Experts of a small language model: 12 layers, 1 pick a token.
Below are experts of layer 3 (counted from 0) of a mixture-of-experts language model. Rows are named router (the router's row for the expert), gate (a neuron's input weights, with its number), up (a neuron's input weights, with its number), down (a neuron's output weights, with its number) and show model dimensions 0-255. Each number is 200 + 40 x the weight over its row's rms, rounded and kept within 0 to 999.
After each expert's rows: "comes after" lists some tokens at least twice as common just before its tokens as in all text; "gets" lists some tokens that make up at least twice as much of what it gets as of all text. This comes from a sample of Wikipedia text that the model never trained on. Tokens count by the router's weight.

# expert 29
router,201,171,258,175,211,214,154,242,213,149,232,236,191,238,202,220,338,187,142,245,179,175,212,190,216,124,300,243,162,229,186,135,211,170,213,230,260,201,166,160,147,207,216,212,234,219,166,171,221,216,210,186,141,255,119,188,162,187,168,179,124,166,191,190,141,179,187,180,104,187,225,267,124,219,105,181,229,220,248,221,238,106,269,163,300,257,154,152,165,266,188,175,178,193,192,176,188,130,247,237,217,163,134,98,223,245,202,173,222,156,236,184,184,197,167,178,213,202,185,198,225,251,214,242,216,205,222,215,240,214,206,166,188,229,176,212,221,212,240,261,277,179,237,147,265,205,254,269,176,178,206,209,212,196,192,158,241,123,270,232,281,231,211,192,189,211,165,249,157,189,129,207,190,152,120,208,200,269,244,172,202,232,178,187,191,259,237,183,195,226,178,259,226,190,226,228,229,197,127,119,237,187,182,245,246,170,267,186,180,167,211,137,244,197,185,145,220,147,231,229,248,181,130,196,217,144,212,210,211,252,163,262,213,195,149,202,185,192,232,204,240,214,191,142,279,140,224,213,230,172,212,224,232,182,224,176
gate0,142,288,197,220,213,184,194,179,215,212,236,259,211,230,174,204,91,209,121,213,235,231,248,203,191,163,114,144,246,203,214,207,228,281,278,163,124,170,210,213,231,146,249,326,216,141,185,163,204,193,155,214,194,180,214,258,183,202,183,225,212,203,160,108,131,201,177,213,168,201,226,202,212,235,226,242,201,216,196,192,250,225,183,219,146,175,275,219,191,222,234,145,231,218,163,209,243,251,225,198,212,195,155,181,283,191,221,143,215,232,205,184,199,157,231,134,204,156,123,191,140,283,166,261,151,195,223,189,197,259,232,224,206,185,219,169,246,226,223,261,147,243,225,230,244,210,229,219,172,200,175,261,252,275,149,210,150,176,232,220,215,235,278,182,189,180,169,215,206,244,251,175,237,189,175,239,236,169,167,173,179,250,200,238,176,239,158,186,126,185,191,173,277,149,216,194,195,241,180,193,287,259,133,202,227,147,143,171,247,223,200,165,213,217,205,146,151,194,158,147,195,169,222,205,220,137,162,169,182,176,190,177,211,212,162,265,244,159,238,229,181,193,301,256,101,161,168,180,203,103,216,269,145,157,204,255
up0,189,143,227,192,223,220,238,225,224,157,262,180,211,181,124,254,173,138,208,241,196,153,261,195,197,160,229,208,149,224,242,202,151,173,201,143,196,180,154,202,189,147,258,227,217,244,184,151,237,213,181,206,80,256,204,187,232,226,238,210,122,255,175,229,161,209,154,193,145,214,254,256,144,220,143,231,205,215,233,225,203,131,172,174,198,217,163,213,160,220,257,148,154,198,198,133,228,86,238,203,176,190,135,150,244,234,260,177,275,214,192,192,159,156,158,204,281,209,266,174,220,226,215,227,127,229,246,221,245,211,195,260,206,208,222,195,268,182,290,209,210,211,225,150,246,204,213,235,158,169,207,213,181,214,159,202,208,163,239,228,142,243,211,182,160,217,136,242,219,214,146,171,270,174,197,220,152,181,200,191,256,275,197,164,166,282,200,187,141,147,194,201,199,180,233,127,208,192,130,201,272,209,173,200,193,185,207,231,132,168,263,171,254,232,146,189,152,128,178,171,229,115,210,189,155,103,236,164,188,236,166,206,96,265,180,175,261,192,255,264,254,279,240,259,185,203,234,182,238,163,203,207,213,172,207,221
down0,177,176,221,251,168,230,140,137,227,175,154,165,166,143,190,192,148,239,150,250,184,231,196,200,177,285,198,158,244,191,190,195,165,252,161,153,208,195,130,205,184,166,234,146,258,255,212,261,209,186,233,227,192,212,220,232,261,244,226,183,217,218,253,199,114,304,195,201,186,165,165,137,214,191,270,160,180,133,188,169,227,199,196,224,199,199,261,203,223,178,332,138,198,276,182,214,142,236,247,166,192,264,190,231,198,241,141,208,178,166,150,180,185,160,198,237,256,291,183,192,173,97,181,143,305,185,171,164,173,131,232,197,209,233,255,227,203,179,222,212,218,234,232,207,215,185,194,228,153,162,212,174,201,202,182,229,211,189,237,226,172,199,140,211,219,235,215,215,156,178,125,238,240,286,175,252,201,209,199,214,227,193,229,270,208,198,221,270,205,164,218,126,169,213,149,249,177,209,225,234,208,253,230,166,120,203,134,135,153,181,142,255,216,260,187,214,264,153,184,198,149,125,214,203,167,115,171,167,249,215,277,177,222,129,225,259,145,137,267,206,197,271,209,224,229,211,192,168,180,210,240,202,153,236,154,201
comes after: "°", "\n", ":", " =", "′", "N"
gets: "\n", " of", ",", ".", " in", "-"

# expert 2
router,290,202,209,200,175,273,179,185,137,170,248,155,184,198,195,151,221,254,230,163,234,219,199,230,179,151,205,247,154,214,168,218,232,209,189,197,182,174,172,210,198,239,180,238,192,168,197,132,158,271,228,218,166,134,197,175,140,260,192,233,204,255,148,185,211,244,247,194,173,196,162,189,198,219,182,212,231,157,143,233,171,129,206,198,234,242,201,175,255,79,224,171,149,127,205,188,210,178,122,183,250,181,160,181,182,147,203,171,249,191,225,184,233,240,180,258,215,158,189,212,182,190,167,159,209,200,150,114,237,312,233,161,184,252,217,194,253,116,202,222,251,177,211,253,151,227,252,233,155,146,176,192,136,131,158,207,204,202,217,173,170,285,158,270,227,180,239,190,164,216,179,159,221,188,156,172,166,268,166,270,136,236,166,230,263,156,218,241,256,121,250,195,184,240,191,186,195,226,213,207,183,183,208,175,186,211,215,236,191,173,67,177,230,230,192,173,184,267,218,284,299,250,196,202,127,141,222,174,187,257,274,153,157,224,194,131,199,171,203,221,192,74,175,139,196,187,199,177,227,228,230,216,139,197,218,198
gate0,200,159,163,224,257,219,272,220,183,184,268,201,216,195,242,221,225,223,190,219,204,141,207,198,155,221,270,173,219,150,141,62,161,224,131,210,176,214,182,214,182,183,245,291,265,135,200,193,205,236,223,125,175,156,218,169,188,193,237,238,219,221,141,186,225,192,233,232,210,128,166,199,196,188,167,217,173,218,270,151,216,184,199,236,140,279,160,216,162,156,160,199,220,117,123,157,169,203,156,234,252,299,158,123,133,192,219,197,179,236,232,190,225,168,255,178,218,142,213,209,227,186,233,154,177,140,217,184,290,245,191,180,193,241,245,225,246,220,163,335,199,140,200,208,164,227,167,182,165,231,169,182,248,209,160,170,209,189,188,140,189,223,243,162,194,153,175,218,168,207,196,171,173,204,186,139,207,278,214,200,189,237,219,208,242,158,157,223,185,165,217,201,159,243,253,197,184,178,273,169,164,203,201,244,215,213,228,296,148,180,161,193,151,225,189,204,238,217,220,238,230,195,89,187,155,182,191,179,147,251,169,136,231,186,294,240,174,167,179,169,169,194,211,202,136,144,215,260,239,250,258,155,159,161,179,101
up0,265,177,187,234,281,194,216,205,210,154,214,175,205,228,204,127,292,166,241,183,298,143,225,211,147,228,256,106,161,129,175,107,142,260,186,154,253,246,159,246,194,254,210,181,279,197,258,246,221,203,196,228,193,253,230,220,171,268,253,167,184,252,156,200,190,202,226,267,214,191,203,147,227,166,112,235,198,184,238,285,221,186,242,187,195,223,203,248,237,172,220,154,243,183,125,186,171,207,194,160,182,192,187,128,200,237,191,197,204,166,214,199,172,188,270,201,233,218,204,147,149,173,220,161,162,217,265,197,236,130,246,280,243,174,280,121,211,195,224,180,192,202,199,191,248,188,215,146,213,158,119,217,220,170,219,238,112,186,198,185,227,179,217,259,218,192,204,161,236,206,191,256,224,201,204,126,173,249,218,190,171,162,152,280,249,230,192,160,186,195,238,191,218,224,259,181,225,235,147,209,176,122,196,188,186,231,257,252,213,237,261,297,233,214,258,239,220,211,173,210,169,130,139,161,219,226,201,180,183,239,178,137,202,287,270,148,215,211,275,180,233,196,203,227,163,239,169,141,192,197,204,218,119,187,188,161
down0,226,242,213,209,153,229,236,154,188,193,159,159,180,226,162,228,245,208,210,240,217,189,179,222,238,187,172,210,140,246,236,166,238,181,173,164,214,208,127,222,217,209,184,251,231,179,201,206,164,238,248,191,171,244,198,157,166,304,218,220,207,164,105,176,178,239,150,140,231,188,168,256,170,195,217,255,254,212,123,183,173,183,149,216,192,194,123,209,136,222,209,300,209,254,242,210,172,269,270,202,203,243,131,229,228,162,139,207,129,211,210,196,170,211,151,296,254,167,247,174,180,266,243,216,262,194,61,95,232,206,230,287,198,223,197,197,205,218,229,195,231,219,143,187,235,196,181,187,237,114,173,207,235,215,217,146,243,162,218,205,164,169,205,169,267,204,242,167,204,169,146,127,178,197,155,165,151,184,187,202,218,217,317,252,201,216,239,257,160,165,244,187,207,267,230,254,221,169,201,269,161,202,263,209,171,214,245,194,228,156,105,225,189,168,167,211,209,241,225,226,135,229,166,224,142,195,220,216,196,114,214,214,181,221,235,197,204,185,167,184,251,171,220,188,131,188,275,204,165,205,180,102,249,154,175,179
comes after: " of", " in", " to", " at", " for", " on"
gets: " the", " first", " been", " last", " new", " former"

# expert 11
router,66,226,157,240,202,140,112,117,235,190,143,166,217,172,146,230,248,226,194,145,228,248,152,208,200,225,251,167,200,117,171,221,211,135,220,181,237,236,268,234,240,193,282,205,219,82,217,157,241,183,217,208,259,191,165,141,177,203,205,252,196,152,180,218,191,194,241,234,216,268,201,256,229,231,153,144,165,188,183,167,207,179,169,194,229,206,163,156,246,160,198,236,181,179,154,182,212,182,214,191,159,215,168,247,246,258,169,201,180,251,208,181,215,195,227,225,178,158,258,246,227,164,224,179,186,94,169,237,199,218,123,158,244,234,214,230,153,134,233,183,173,231,246,161,140,189,237,249,148,164,184,238,289,167,184,258,191,159,250,131,162,147,246,167,224,187,183,206,200,232,238,205,199,153,189,162,225,192,257,263,205,182,191,252,220,208,188,139,179,200,209,246,215,170,261,174,163,218,211,159,345,262,160,155,214,117,176,216,164,165,161,238,167,153,301,183,254,209,249,219,200,219,213,230,188,195,197,190,134,196,172,169,238,196,204,204,155,202,154,206,216,142,203,187,194,168,160,190,231,193,205,274,300,209,185,150
gate0,186,220,194,156,189,208,245,203,211,215,134,161,220,184,155,225,163,240,162,180,205,166,241,254,272,272,173,182,188,243,237,176,188,204,199,183,294,156,232,184,168,275,299,204,136,203,173,196,161,217,143,205,193,216,206,156,166,214,204,249,237,199,222,224,178,163,195,187,178,198,214,175,177,220,209,123,226,227,216,195,233,190,247,162,227,207,157,272,173,268,197,270,212,155,227,193,151,230,203,148,133,214,170,257,323,184,311,211,218,232,220,156,169,148,212,186,185,211,246,205,107,118,197,189,212,165,211,232,192,194,177,244,238,203,225,193,235,163,263,189,253,148,267,257,204,203,256,120,278,166,213,182,256,219,194,212,193,98,224,201,186,149,134,219,223,160,171,190,159,157,227,235,220,185,275,151,179,196,224,259,211,209,147,233,252,171,231,164,254,255,278,248,238,155,250,194,177,165,140,190,191,183,221,266,200,224,215,157,205,185,219,218,235,231,160,200,234,198,206,173,167,239,286,194,161,158,90,234,216,253,124,144,212,180,183,213,204,116,163,141,240,200,269,156,242,202,191,240,197,214,231,199,278,189,123,202
up0,266,227,257,216,217,173,139,237,217,174,243,125,165,301,294,147,251,191,277,281,232,228,185,212,199,187,166,278,232,197,206,179,230,193,240,218,115,151,137,241,156,138,201,205,248,183,153,172,229,267,236,222,272,199,203,242,150,165,265,216,204,276,166,194,198,234,265,236,169,189,234,198,259,206,192,226,208,206,188,155,107,252,166,193,179,210,203,183,172,180,208,185,208,236,216,194,245,148,232,173,173,285,237,165,204,176,136,194,155,216,213,187,220,159,227,173,189,207,253,244,215,224,237,221,140,200,154,201,148,232,241,167,257,199,247,236,241,253,192,240,226,254,227,115,205,150,180,307,152,219,182,224,160,149,193,184,216,188,231,189,199,238,195,207,155,220,264,172,261,223,160,191,152,199,142,240,251,202,214,238,232,194,276,135,137,190,212,191,240,163,229,212,191,224,205,213,271,256,202,233,145,115,144,146,178,194,233,275,185,169,240,150,121,219,193,241,178,149,259,171,217,223,186,263,217,215,234,197,118,176,245,219,143,226,227,222,269,244,221,202,147,186,216,213,174,224,146,245,182,198,216,112,192,189,223,144
down0,221,311,172,189,245,196,152,259,160,184,186,215,241,217,95,110,176,204,201,206,189,285,267,166,174,219,210,130,151,208,177,142,225,135,233,191,233,240,206,165,263,207,203,233,214,162,255,267,222,260,201,167,166,154,176,188,174,215,218,144,285,172,170,222,194,175,260,146,217,221,127,139,151,162,233,160,184,208,207,136,236,223,192,217,203,203,249,190,241,230,210,212,177,217,194,226,218,276,223,151,164,176,139,153,219,208,213,245,231,202,263,228,182,276,180,255,174,152,133,212,152,223,228,218,197,175,234,169,222,222,220,206,146,180,165,191,205,141,264,165,211,214,196,216,196,186,282,138,256,156,203,146,230,184,149,230,199,164,110,171,153,162,202,186,244,229,200,270,171,190,201,154,162,267,226,215,207,106,226,120,189,213,167,231,162,210,249,120,182,201,214,238,201,164,225,193,210,231,252,207,242,158,237,197,249,171,193,177,247,190,218,200,239,127,217,239,227,209,187,197,140,162,233,264,145,221,192,285,200,194,176,134,138,131,217,214,196,259,252,188,243,224,207,153,254,159,209,221,123,320,198,183,258,222,236,190
comes after: "\n", ",", " also", " However", " career", " life"
gets: "==", ",", "===", " which", " that", " where"

# expert 17
router,238,139,199,230,157,186,149,125,209,274,169,171,151,119,258,218,196,186,206,177,184,166,184,283,251,199,225,197,178,167,105,211,194,176,145,189,246,161,188,211,215,214,221,214,212,234,131,108,163,262,234,254,184,173,186,273,263,202,211,204,182,125,144,195,220,277,197,212,176,207,212,248,243,139,213,166,254,143,214,250,104,223,205,236,112,224,225,225,282,211,260,181,135,133,170,209,200,198,212,267,233,200,234,138,156,138,237,216,179,221,223,175,205,229,177,204,261,192,219,260,209,150,247,166,179,190,147,184,242,217,116,222,171,209,215,206,176,186,175,180,210,148,231,204,240,211,160,214,39,255,212,222,224,162,171,209,143,255,180,186,194,207,232,210,220,147,231,188,151,143,196,295,246,175,246,178,246,255,202,234,161,238,213,205,140,212,180,112,263,247,198,226,221,213,236,176,144,192,171,187,222,197,149,215,213,154,204,209,134,184,159,187,205,206,168,185,189,226,234,231,245,208,186,233,189,240,114,145,194,219,272,227,278,221,248,201,218,170,169,185,217,207,265,156,215,111,228,200,168,182,252,227,175,211,171,161
gate0,216,202,102,147,185,212,117,239,177,208,234,139,237,215,244,177,176,172,151,157,197,168,213,205,217,174,248,165,233,172,190,279,177,123,295,241,156,203,179,194,220,250,262,219,232,184,256,249,248,189,317,131,236,151,230,199,191,238,256,240,176,226,172,202,196,185,222,158,212,222,166,221,187,169,143,209,179,114,211,253,154,184,222,130,222,240,227,214,170,158,208,199,168,91,193,167,190,167,101,190,219,172,197,187,196,176,229,279,211,226,204,207,203,219,212,190,139,131,122,178,210,197,241,206,150,225,202,204,163,213,166,249,213,215,265,238,222,96,204,228,162,199,191,174,247,198,224,245,221,160,133,237,175,234,188,225,208,157,211,230,173,169,205,237,240,207,216,188,152,194,146,199,219,207,167,186,282,170,271,169,203,272,209,172,159,185,222,243,203,175,282,194,208,234,228,251,195,210,203,177,269,128,224,187,251,152,106,242,200,175,247,200,201,119,264,231,225,114,262,223,247,177,168,167,283,266,215,221,224,215,218,212,260,109,143,224,214,234,173,203,161,139,240,264,183,177,152,161,214,209,190,142,210,206,179,158
up0,226,247,216,252,184,149,227,238,225,143,187,247,198,223,206,175,162,213,213,259,195,212,216,231,223,200,161,216,181,217,148,207,217,198,157,186,163,237,183,196,166,165,194,146,197,211,144,183,161,201,129,204,181,187,209,210,161,142,174,229,235,298,178,168,168,185,161,179,183,205,198,237,226,237,158,121,213,259,238,218,212,205,233,232,198,245,202,211,304,157,192,143,332,224,219,194,205,189,247,214,170,246,171,215,226,239,219,159,175,195,182,198,205,263,166,153,296,167,258,229,211,237,199,223,194,240,162,212,245,263,264,167,177,79,215,211,165,205,203,229,160,112,268,168,168,232,217,183,184,229,212,207,189,210,286,117,218,186,164,252,221,266,205,166,214,137,199,103,199,185,245,257,223,174,231,194,156,191,143,183,153,258,186,204,218,207,132,191,258,236,82,242,173,156,241,156,194,218,167,182,170,281,180,192,125,156,244,227,176,184,237,157,236,153,179,187,193,194,282,197,288,167,146,182,191,188,134,217,270,164,167,294,163,274,243,185,164,174,146,211,245,215,164,171,265,170,179,217,144,168,224,215,177,169,254,239
down0,234,208,171,183,187,160,188,210,227,258,235,217,244,153,237,145,197,151,217,217,167,237,206,270,142,203,206,196,169,124,232,211,183,189,227,261,229,176,227,236,198,246,252,146,163,174,185,186,198,189,178,245,207,218,176,204,184,186,250,265,259,179,219,161,209,269,189,223,250,146,192,244,183,153,190,179,191,214,218,242,123,193,287,135,211,195,187,210,178,226,195,203,164,155,206,229,150,220,211,245,216,228,189,137,133,183,176,172,205,140,148,161,235,98,257,149,114,180,194,180,145,154,189,195,208,283,283,231,182,176,245,231,184,133,186,213,203,224,225,240,164,267,95,191,248,232,210,81,199,164,156,153,187,258,156,239,224,128,220,206,171,178,219,253,185,209,154,269,197,142,300,238,216,227,191,160,256,155,250,232,209,162,145,226,139,230,300,216,235,184,190,202,209,206,209,228,110,195,182,191,231,186,185,297,234,103,174,198,212,174,271,217,162,183,243,146,189,215,168,246,146,164,173,220,249,184,213,314,247,128,181,220,254,220,226,256,180,181,187,220,193,237,134,220,189,248,148,174,196,194,219,185,191,187,181,207
comes after: "==", "\n", " ==", " It", "===", " he"
gets: " is", " by", "\n", " from", " was", " are"

# expert 16
router,206,148,128,219,235,159,238,187,215,224,255,197,278,179,148,239,200,148,232,191,211,201,163,212,185,236,269,190,175,209,130,222,183,248,218,216,179,176,197,213,196,258,138,251,216,232,230,203,246,204,223,167,267,111,193,221,294,195,243,260,213,134,258,164,223,215,232,216,150,224,186,110,181,224,213,228,226,180,179,223,216,250,176,216,178,208,202,153,149,145,207,167,192,147,208,245,229,176,238,198,265,185,207,183,273,248,170,151,196,210,112,220,202,227,222,219,233,242,274,226,190,273,160,151,137,311,151,181,243,216,202,223,206,147,251,172,178,206,155,210,205,205,147,203,242,247,229,227,121,246,202,304,248,144,246,206,152,142,166,212,182,267,186,235,235,245,207,188,244,200,177,221,117,189,231,194,271,216,166,232,145,193,167,77,201,117,180,169,176,208,206,210,206,216,232,187,213,271,168,255,128,212,225,276,211,184,176,227,206,178,157,227,152,202,211,171,231,226,156,254,161,287,188,180,182,158,258,206,185,147,237,179,184,133,179,239,173,160,121,261,251,145,178,185,256,200,142,173,248,223,178,228,196,231,212,246
gate0,181,294,138,208,220,281,227,249,165,248,145,185,210,221,170,188,203,197,203,275,224,211,188,223,185,165,181,147,196,146,162,223,287,197,199,171,233,195,166,142,176,136,164,292,188,134,222,233,207,229,240,211,135,133,187,216,181,248,199,250,168,174,164,143,162,168,169,141,165,159,263,225,146,202,236,227,294,192,260,195,213,210,242,221,274,186,225,262,175,210,145,161,179,79,152,238,149,250,216,217,232,136,161,116,193,231,259,189,213,214,234,215,166,194,158,287,191,204,140,140,136,209,158,218,173,170,171,255,169,195,153,199,251,247,127,293,148,142,270,218,203,199,191,208,233,248,231,165,173,222,228,249,195,207,153,138,166,166,112,183,229,216,218,208,148,198,196,228,181,147,174,195,187,174,200,198,148,208,168,192,178,289,208,210,180,122,215,166,197,197,206,234,219,221,227,197,230,220,160,181,169,252,208,175,194,183,189,121,199,239,199,159,207,167,195,118,171,154,110,211,234,196,225,181,141,124,232,187,168,174,197,199,205,200,144,141,236,226,204,273,149,236,229,172,191,208,223,142,197,216,142,204,135,229,171,256
up0,223,236,223,210,196,192,224,259,238,124,225,241,240,204,201,140,198,224,126,227,102,219,186,170,227,175,155,192,210,281,144,216,155,225,161,215,201,178,211,196,257,248,241,189,209,218,214,204,153,249,154,207,170,162,207,165,152,131,305,172,207,224,165,167,159,252,169,237,229,155,161,305,221,241,221,231,227,237,221,198,157,215,158,188,164,227,166,123,214,193,145,184,166,175,214,173,224,177,204,141,180,201,186,200,250,214,208,193,184,192,225,262,213,299,257,118,182,139,218,238,194,189,236,153,258,246,262,119,146,181,223,248,204,173,263,221,234,245,176,218,240,219,209,166,230,193,224,175,336,191,162,132,247,227,195,226,131,238,221,122,242,224,264,168,211,188,200,225,212,151,244,182,256,194,183,159,209,213,231,158,245,200,202,258,265,222,179,263,189,115,255,233,225,296,246,263,182,256,257,218,250,183,187,184,195,166,198,160,235,155,208,223,213,175,175,206,221,226,198,237,204,210,156,252,184,235,186,165,184,267,218,196,240,295,215,214,146,229,142,198,168,148,163,235,154,214,236,237,150,292,194,138,228,240,227,184
down0,246,286,210,238,206,187,217,189,191,241,210,220,188,211,165,184,196,228,202,216,202,197,190,206,191,304,201,231,180,265,261,185,274,148,158,184,234,187,151,329,183,215,188,263,159,222,147,213,185,214,267,243,208,229,201,142,245,138,124,190,171,233,107,266,183,245,123,275,235,281,162,220,230,165,247,205,221,207,191,174,231,159,250,223,179,174,169,203,216,214,255,221,157,263,186,150,228,168,144,232,211,215,193,222,175,200,185,208,228,157,221,254,164,196,172,231,159,184,199,163,187,186,145,222,186,241,148,202,179,227,213,240,167,165,194,230,113,152,250,197,268,189,180,180,231,220,203,114,183,258,247,150,235,186,142,202,173,167,186,135,241,245,286,212,223,233,203,201,201,175,180,236,199,195,155,189,179,162,261,236,185,213,192,239,201,183,270,242,139,206,174,203,143,219,205,229,235,159,179,184,256,177,140,203,93,171,195,112,167,242,270,157,262,206,210,177,222,213,197,181,189,203,178,248,229,154,216,229,165,163,177,205,166,124,109,258,219,205,133,194,192,201,161,159,235,146,66,228,126,245,234,158,271,195,193,214
comes after: ".", "\n", " due", " returned", ").", " According"
gets: " to", " The", "in", "y", " In", "on"

# expert 22
router,151,166,178,186,161,216,185,118,210,265,198,172,205,212,115,179,265,267,204,214,182,195,219,116,181,161,207,168,220,215,167,187,204,122,196,199,131,164,189,229,171,169,211,229,228,195,156,217,238,144,246,176,245,235,181,213,184,243,166,209,287,230,159,187,224,195,173,153,101,162,168,235,213,208,136,113,214,209,221,182,235,183,187,228,175,156,184,200,224,219,226,188,231,211,175,259,251,281,182,229,210,255,243,237,114,239,236,208,184,250,182,257,159,189,182,269,157,286,312,214,264,215,181,222,237,239,126,145,195,192,230,138,195,187,138,151,189,236,208,236,228,196,222,246,217,205,181,144,201,169,247,182,153,218,146,216,154,195,177,150,195,186,210,222,183,184,129,254,250,211,234,127,206,185,170,163,178,222,209,177,215,196,206,244,235,234,188,232,170,165,228,174,217,277,128,219,206,155,178,274,211,233,263,197,251,88,206,145,167,169,241,196,218,220,173,201,203,240,261,184,226,107,209,283,194,203,135,147,203,271,204,136,195,208,140,147,253,238,316,160,213,196,226,174,216,177,207,184,191,187,140,168,282,195,206,143
gate0,206,241,187,234,201,198,173,163,191,230,193,214,219,188,256,233,203,240,286,102,227,202,187,198,310,238,189,172,233,166,173,148,179,124,214,256,226,208,201,223,185,193,258,234,205,214,199,202,137,238,179,154,208,207,179,244,220,182,171,213,182,143,135,220,198,234,214,154,166,246,212,151,224,222,231,192,122,239,230,236,247,259,244,200,188,189,168,140,202,206,140,188,144,106,174,179,182,171,236,170,214,226,178,138,129,143,170,232,172,338,295,228,222,214,220,199,190,224,175,177,250,223,116,233,191,209,206,143,198,254,233,173,214,198,220,208,140,137,289,224,169,248,174,235,238,188,214,243,279,156,196,190,221,206,175,216,165,203,180,152,194,158,260,244,136,166,276,191,196,156,171,154,203,171,220,200,122,176,191,210,256,149,270,236,169,194,195,113,148,232,241,290,244,240,187,197,194,255,175,147,237,148,240,196,194,176,187,212,159,216,155,190,214,199,256,205,222,229,256,263,109,236,220,207,227,191,339,180,153,186,180,241,207,272,219,229,232,241,186,146,252,185,186,155,198,168,228,197,154,242,197,224,148,232,235,220
up0,178,195,271,257,164,123,240,160,170,197,236,252,198,194,162,133,195,257,145,178,191,185,269,227,217,171,136,227,186,198,220,203,233,241,161,179,158,121,187,194,217,210,190,255,200,183,151,163,122,249,141,183,213,173,149,179,165,154,256,243,184,214,230,208,158,165,225,200,213,190,193,225,216,184,218,158,265,190,211,116,152,187,204,223,190,161,247,211,173,224,189,224,183,201,195,158,129,151,137,181,204,191,178,183,169,240,193,215,157,176,230,211,226,249,231,174,285,169,196,231,209,155,187,155,118,261,191,203,256,167,198,247,166,224,161,228,180,252,131,155,250,128,229,130,171,151,221,215,129,255,177,215,128,174,211,225,254,245,185,169,226,268,137,163,271,217,174,248,179,249,189,230,188,174,207,194,239,199,178,232,146,214,181,219,139,170,202,260,192,278,191,184,190,169,174,258,251,188,293,223,159,224,271,158,185,225,244,286,229,198,254,226,94,187,173,206,186,172,154,256,184,203,176,92,169,149,116,218,156,194,179,228,166,196,213,311,142,175,239,229,223,228,156,173,274,189,208,137,205,202,204,179,215,125,148,260
down0,176,219,212,275,136,253,264,191,170,203,265,164,202,173,182,211,282,151,188,185,265,262,233,240,294,291,187,161,243,193,247,255,195,225,209,202,186,162,203,170,218,180,214,162,122,254,227,222,173,151,207,180,219,231,212,277,167,123,190,227,132,242,172,177,158,213,212,188,226,223,156,243,203,214,257,200,238,244,218,192,193,216,215,214,227,167,214,173,249,252,281,73,129,143,209,196,190,194,192,193,177,227,129,210,107,242,210,202,190,147,203,203,197,187,196,176,209,226,277,173,167,188,124,202,158,192,276,171,144,200,156,134,242,203,200,231,207,164,219,255,154,195,232,252,286,176,212,226,207,234,196,192,172,137,225,195,166,184,256,105,302,206,210,184,177,200,217,207,220,126,172,198,220,195,168,195,246,189,232,208,139,269,256,133,168,165,167,178,142,251,173,244,150,260,187,219,170,168,172,228,176,159,198,245,155,179,163,207,191,232,271,135,162,196,243,177,211,88,250,303,177,223,126,148,136,172,254,218,227,174,223,196,203,218,179,131,218,171,224,219,257,215,179,197,241,212,227,210,231,179,230,202,199,209,202,209
comes after: " |", "|", " United", " ", " New", "="
gets: " ", " United", " States", " Year", " Canada", " National"